config.yaml
num_hidden_layers: 9
d_expert: 112
head_dim: 64
parallel_block: false
init_std_down: 0.0
final_lr_fraction: 0.03
train_tokens: 283300000
max_steps: 4785
Below are experts of layer 6 (counted from 0) of a mixture-of-experts language model. Rows are named router (the router's row for the expert), gate (a neuron's input weights, with its number), up (a neuron's input weights, with its number) and show model dimensions 0-95. Each number is 50 + 12 x the weight over its row's rms, rounded and kept within 0 to 99.
Before each expert's rows: "gets" lists some tokens that make up at least twice as much of what it gets as of all text. This comes from a sample of Wikipedia text that the model never trained on. Tokens count by the router's weight.

# expert 7
gets: ",", " and", " of", " is", " was", " are"
router:59 85 61 46 57 62 61 63 69 36 44 59 33 60 50 31 64 54 57 25 55 71 30 41 64 53 58 49 28 67 54 58 58 42 59 49 34 59 45 56 60 41 46 50 56 50 38 39 65 51 50 49 46 38 56 41 41 57 54 51 65 64 46 47 71 64 47 59 60 29 42 41 38 38 54 78 39 56 55 68 41 60 33 54 37 43 60 42 32 43 66 49 29 52 59 70
gate0:42 39 66 46 58 51 66 68 55 55 66 61 46 53 20 52 54 44 61 42 59 34 68 64 25 42 41 57 52 58 32 49 33 52 52 45 51 48 73 43 42 43 59 44 42 47 25 39 51 49 55 39 39 19 55 78 43 26 51 49 50 43 66 66 56 51 48 45 49 34 42 50 58 31 56 63 59 64 46 64 75 55 59 39 30 25 65 61 59 50 64 46 50 75 63 39
up0:45 43 32 56 70 57 57 33 49 39 41 45 69 74 69 69 44 46 41 51 38 59 48 31 58 54 56 59 58 50 33 38 35 54 44 28 46 40 33 38 26 62 49 56 55 48 75 66 26 59 21 23 54 61 44 44 56 50 52 40 47 60 65 56 68 42 60 44 50 60 60 61 45 27 25 38 39 41 35 53 41 68 44 39 57 62 41 69 36 66 68 43 55 52 54 69
gate1:60 50 60 45 52 74 61 45 28 57 57 79 55 53 42 55 60 51 53 41 56 57 56 54 41 55 43 57 66 56 31 53 54 73 37 68 62 38 49 51 31 47 61 46 51 31 52 74 41 52 22 49 42 56 45 55 39 40 51 49 45 45 53 63 80 48 70 58 68 59 49 26 40 36 43 54 37 37 52 50 52 40 45 41 44 65 53 45 50 36 40 31 51 67 50 48
up1:64 69 76 49 45 84 51 43 60 39 59 49 62 43 28 70 50 54 48 51 52 63 60 43 32 40 43 75 37 56 27 53 58 74 31 69 46 42 43 40 31 63 52 13 47 53 65 68 38 38 37 35 58 54 49 65 45 34 48 65 32 49 68 64 51 60 68 45 50 69 55 55 55 32 41 62 49 40 52 43 42 62 43 45 53 46 50 61 50 35 55 51 46 53 39 48
gate2:51 51 62 58 54 59 53 75 58 28 46 75 39 60 48 59 54 58 38 20 52 56 26 47 37 50 24 61 30 39 49 53 47 43 57 42 50 61 50 29 22 61 40 51 47 69 59 56 49 38 59 45 47 29 60 62 48 41 58 58 50 36 36 35 46 34 64 53 42 40 44 58 57 36 27 59 49 53 46 28 73 52 39 55 46 51 50 37 51 52 61 64 42 46 68 53
up2:57 66 35 51 49 55 40 58 59 66 43 59 42 55 25 61 65 53 65 58 45 52 45 39 34 57 50 58 31 56 54 43 38 66 41 45 48 54 37 28 41 54 50 63 58 58 58 55 55 34 59 34 42 52 39 54 30 53 44 46 33 42 50 74 36 44 35 74 71 32 54 40 45 32 42 72 54 70 40 60 47 68 54 56 31 45 53 55 43 19 50 54 30 37 69 45
gate3:36 45 36 39 41 71 53 56 54 34 57 34 34 39 63 47 51 45 46 55 43 61 41 54 52 60 77 26 29 51 46 55 42 29 68 57 48 54 61 54 68 56 83 34 45 61 63 46 62 27 56 65 70 58 45 48 51 55 49 54 42 49 23 52 67 60 33 49 50 56 50 41 47 60 42 63 55 66 61 81 35 68 40 45 49 40 51 68 45 58 41 54 42 43 44 55
up3:35 58 50 50 41 51 40 36 49 40 59 33 60 38 58 41 56 39 47 64 31 62 57 57 49 43 70 33 44 48 39 44 49 36 45 63 60 58 46 38 63 52 74 34 51 64 62 48 68 30 60 47 79 59 28 63 44 67 30 47 41 57 35 64 54 48 38 60 59 42 71 43 34 60 40 73 41 48 47 74 58 59 34 57 50 41 54 59 69 42 13 48 36 40 40 70
gate4:50 68 60 62 46 76 51 50 64 60 49 62 65 55 46 48 61 49 49 12 50 46 61 67 53 51 56 68 51 55 21 41 58 66 50 61 44 53 35 49 48 44 63 34 70 49 49 63 64 42 36 54 38 58 45 49 51 37 68 60 68 63 43 32 76 64 58 44 40 51 51 27 69 56 72 50 42 50 40 59 40 48 51 46 70 51 34 22 43 49 52 58 61 32 66 68
up4:56 43 68 39 58 44 50 48 27 43 56 40 44 42 52 53 37 64 52 86 61 63 53 25 49 37 46 28 64 56 66 64 21 39 67 58 68 46 70 44 47 45 55 74 29 45 27 38 42 50 52 56 59 14 64 53 75 72 44 28 45 50 60 68 34 58 29 60 48 44 37 59 41 50 42 57 37 62 61 42 46 45 52 42 48 61 68 83 46 41 50 54 40 63 42 43
gate5:33 69 40 40 56 44 62 60 45 40 37 63 57 50 54 56 58 61 58 41 51 69 51 79 59 70 66 54 37 60 47 29 43 38 58 81 34 55 49 61 52 57 85 44 51 49 65 62 40 68 51 49 51 62 51 38 52 48 43 60 45 35 39 29 45 38 46 51 30 41 56 44 41 51 40 45 59 42 60 29 39 44 43 35 36 51 72 53 22 39 20 56 55 67 54 70
up5:19 67 51 38 42 48 39 29 39 52 54 54 59 49 22 56 70 51 47 50 43 79 48 56 68 58 53 34 40 61 56 31 37 42 44 86 46 63 65 60 68 67 53 29 40 53 74 40 37 59 51 45 47 55 24 65 29 22 47 50 49 42 34 51 49 30 51 63 29 50 41 48 38 51 36 52 49 35 64 34 63 49 68 52 44 44 59 50 42 59 25 61 44 67 43 55
gate6:67 39 58 53 64 71 47 38 50 49 53 48 37 32 33 60 45 60 47 56 45 35 40 52 66 40 35 64 42 55 54 55 49 49 52 58 46 36 59 51 53 32 66 63 33 50 58 41 72 31 44 51 39 69 43 37 42 60 50 68 59 39 46 58 37 53 45 55 22 60 77 45 68 66 70 40 72 47 54 22 48 35 49 65 65 48 63 69 58 67 29 53 63 34 40 46
up6:27 73 62 69 53 35 64 65 44 39 40 54 51 46 50 46 65 44 54 57 52 58 29 49 36 55 47 49 49 59 49 59 66 61 67 24 39 66 46 77 57 56 51 41 44 52 70 49 38 56 39 52 52 52 44 32 64 70 63 44 29 50 44 57 21 46 52 20 56 30 54 44 72 42 49 36 50 49 53 47 53 36 50 39 43 55 62 50 43 38 34 62 47 64 57 88
gate7:59 44 32 53 60 72 39 61 26 40 58 55 63 57 53 24 22 49 30 48 56 61 47 47 53 29 50 36 57 46 51 45 45 35 51 49 36 53 28 54 69 52 61 40 66 59 45 47 70 53 34 52 61 42 56 31 70 55 33 62 47 46 54 66 48 59 47 55 57 29 52 47 67 56 53 45 65 53 63 46 28 56 63 36 43 55 60 39 73 33 61 70 52 54 45 66
up7:24 66 51 56 44 27 54 43 72 81 46 51 50 45 35 45 65 46 48 50 32 44 66 32 44 56 50 44 33 56 42 56 69 55 76 49 60 16 61 40 47 48 48 53 36 41 56 42 35 48 63 59 54 53 53 54 60 44 54 64 40 50 48 35 30 52 41 57 64 63 54 56 46 45 43 64 41 73 37 61 68 44 42 56 50 53 30 50 38 49 40 45 48 68 51 49
gate8:53 39 49 26 56 56 63 72 55 46 54 61 47 45 50 66 67 52 60 43 44 67 37 66 63 58 69 44 50 47 60 49 41 40 74 43 47 48 60 67 38 45 45 29 63 62 36 61 33 45 54 79 57 58 33 56 35 39 38 46 56 64 46 41 62 35 48 42 44 44 55 31 33 62 66 65 61 47 38 51 35 41 43 68 74 39 55 46 16 48 37 48 34 51 60 52
up8:64 33 69 68 56 41 53 50 49 40 51 42 58 54 42 50 50 52 44 55 50 47 38 24 40 53 54 54 66 63 55 71 45 49 50 38 62 27 51 30 48 74 42 51 49 45 60 42 41 53 68 41 66 53 81 28 67 68 49 48 37 53 63 44 29 75 48 40 60 51 45 66 56 50 51 50 45 52 75 53 50 27 35 28 22 52 52 55 46 37 80 39 43 41 43 64
gate9:46 61 47 42 58 45 42 49 50 37 55 32 55 44 54 54 42 80 52 39 55 70 29 48 44 28 49 47 40 54 43 46 30 45 42 47 24 63 38 61 21 32 62 44 60 40 50 63 44 48 43 42 56 68 47 70 34 62 58 29 26 48 61 39 71 50 56 68 56 58 28 53 53 41 42 65 80 36 31 51 74 60 27 41 56 40 35 56 44 43 36 44 39 53 47 53
up9:58 66 48 52 70 61 63 40 62 42 29 42 53 46 55 55 56 59 46 51 50 47 82 56 65 55 35 41 55 53 48 38 81 59 44 36 18 61 47 49 28 33 43 75 51 53 75 59 52 47 43 49 35 63 31 70 34 33 53 46 62 35 53 53 72 35 63 29 48 64 48 42 51 47 54 65 51 47 33 54 75 54 46 62 72 40 29 58 44 70 53 51 51 37 56 51
gate10:36 31 40 33 63 52 65 57 49 48 67 65 44 37 57 53 71 56 58 45 53 52 50 47 62 50 52 29 50 44 48 49 42 57 48 69 43 55 67 55 41 45 77 61 40 57 56 54 51 72 48 61 70 50 40 57 55 40 58 46 61 73 40 42 65 43 49 39 52 53 46 47 43 54 58 39 40 37 68 48 50 45 48 51 60 43 70 55 42 50 43 45 46 43 61 61
up10:33 63 36 47 58 60 44 54 55 65 47 63 41 53 38 38 63 32 55 35 48 55 52 63 60 51 47 57 56 45 48 42 66 63 27 78 39 46 53 44 44 74 61 31 39 53 39 52 69 29 55 74 62 54 19 60 23 46 43 65 48 57 50 43 66 51 60 36 37 47 53 37 51 41 56 64 62 47 50 80 77 59 39 63 36 34 52 42 48 57 42 78 35 48 43 45
gate11:67 45 42 21 43 55 57 48 71 56 48 30 58 40 60 50 38 64 29 54 48 41 52 63 45 26 53 70 50 63 45 55 48 47 58 27 77 60 56 62 45 34 51 42 48 65 42 20 65 51 56 53 61 63 71 53 58 53 48 62 53 54 48 59 57 44 38 49 52 62 61 54 29 47 51 79 75 50 57 62 37 45 42 47 48 47 31 59 45 39 61 61 36 29 23 52
up11:62 40 56 44 53 38 42 42 64 70 63 53 49 53 61 55 64 56 39 55 37 36 58 27 56 49 60 67 55 48 50 41 49 71 38 31 69 77 34 65 29 45 69 39 50 67 37 23 70 33 66 42 61 60 60 51 57 58 59 67 66 76 44 73 71 38 53 43 63 55 76 55 21 56 38 56 82 46 37 61 37 42 44 56 63 38 51 62 51 47 52 47 49 34 42 57
gate12:53 40 33 56 55 47 54 48 59 37 39 59 55 34 51 42 28 52 47 47 58 50 59 67 50 55 44 46 56 35 39 40 60 37 37 36 35 42 39 61 51 51 52 50 67 43 34 35 69 67 57 48 39 57 69 55 47 41 72 74 43 31 57 47 54 44 62 52 24 80 65 55 37 45 64 65 42 55 60 51 42 58 64 37 43 47 34 42 35 71 67 77 19 46 34 49
up12:32 42 38 78 33 48 44 60 62 31 48 46 48 38 54 37 29 44 51 52 55 40 66 66 52 59 41 48 56 58 45 45 45 69 52 45 31 40 21 49 60 57 55 47 55 39 32 42 60 55 75 30 57 53 59 62 56 40 47 70 60 45 58 65 56 50 74 47 23 70 63 59 44 60 59 79 47 50 64 54 37 35 63 37 41 48 47 44 60 65 58 77 35 47 25 56
gate13:49 53 56 53 52 52 44 63 43 61 60 77 31 33 56 36 69 67 74 25 52 21 56 56 47 59 36 49 57 62 46 59 49 54 60 66 45 61 48 22 45 64 54 72 63 51 51 50 44 69 62 28 52 61 55 49 36 18 37 51 55 48 37 58 45 34 59 34 48 57 49 44 67 47 41 56 56 31 32 41 69 46 51 44 70 18 73 39 63 39 53 49 47 22 50 40
up13:56 33 51 39 57 53 45 44 52 44 29 26 65 62 59 52 41 31 53 41 32 63 40 48 62 48 49 67 45 46 58 47 25 49 26 62 52 48 60 74 49 49 33 42 26 44 53 66 67 45 39 53 71 53 38 54 47 40 58 75 48 38 46 48 59 56 62 44 79 52 58 42 42 48 59 42 48 67 60 39 59 53 39 68 39 56 61 52 61 49 55 56 37 55 56 55
gate14:56 31 20 51 66 55 73 41 42 52 45 37 47 70 67 58 47 75 68 62 46 58 41 44 64 72 76 46 48 41 73 39 55 34 37 56 67 53 45 53 31 50 41 45 59 56 57 41 50 46 45 46 48 46 35 61 66 35 65 50 62 48 42 35 62 44 26 56 56 36 54 48 39 60 46 34 32 60 46 63 63 47 29 40 37 66 41 67 28 50 51 42 54 42 56 46
up14:65 59 89 47 39 40 36 45 65 61 55 66 53 23 51 51 58 38 33 48 47 48 55 63 37 44 28 42 41 64 29 66 50 57 64 46 44 59 57 58 62 55 38 48 61 36 51 45 47 48 50 43 37 41 64 31 35 75 42 44 44 52 64 61 40 77 60 53 61 41 51 41 55 57 53 62 67 32 55 47 32 49 57 45 51 43 49 51 62 50 41 34 39 65 59 48
gate15:50 31 31 60 58 42 53 73 59 40 60 54 50 53 67 37 34 52 41 48 49 60 54 55 58 41 51 30 54 14 44 42 74 40 18 46 55 45 44 57 45 42 47 63 48 41 47 62 57 47 54 55 29 55 54 42 35 46 45 70 79 48 30 49 58 73 47 52 46 59 49 63 79 64 59 51 39 57 35 39 33 32 55 66 83 38 56 57 43 63 44 58 58 55 54 41
up15:46 40 33 47 35 49 44 56 76 43 36 39 40 69 54 38 44 53 48 48 29 52 50 39 36 46 41 49 49 44 51 30 58 44 62 43 50 63 64 48 51 47 48 59 47 47 44 59 69 42 59 65 63 52 42 76 40 49 73 50 35 62 76 32 61 58 39 45 34 44 32 70 49 33 26 63 60 65 43 51 77 80 48 50 41 82 33 51 19 43 55 39 42 41 43 29
gate16:69 33 22 51 29 42 48 40 47 65 63 67 48 61 52 40 58 50 46 61 63 42 73 47 35 69 34 46 43 30 68 51 42 48 41 49 49 49 42 55 30 68 56 69 33 80 57 19 51 52 50 60 53 53 45 34 41 53 60 56 43 53 36 58 41 69 47 63 39 51 45 52 53 50 49 34 32 54 34 55 71 40 49 43 41 51 51 23 27 31 60 37 57 51 73 50
up16:51 21 42 62 27 37 56 57 44 60 69 61 41 64 33 39 55 33 43 34 66 36 60 50 59 44 25 41 60 50 46 54 44 64 46 52 47 53 48 41 62 71 39 54 40 42 36 35 62 83 65 58 34 39 60 48 38 37 54 55 45 44 53 61 33 81 58 51 40 43 43 67 60 61 49 48 61 46 53 48 54 53 47 48 46 66 48 48 44 46 43 60 54 54 39 35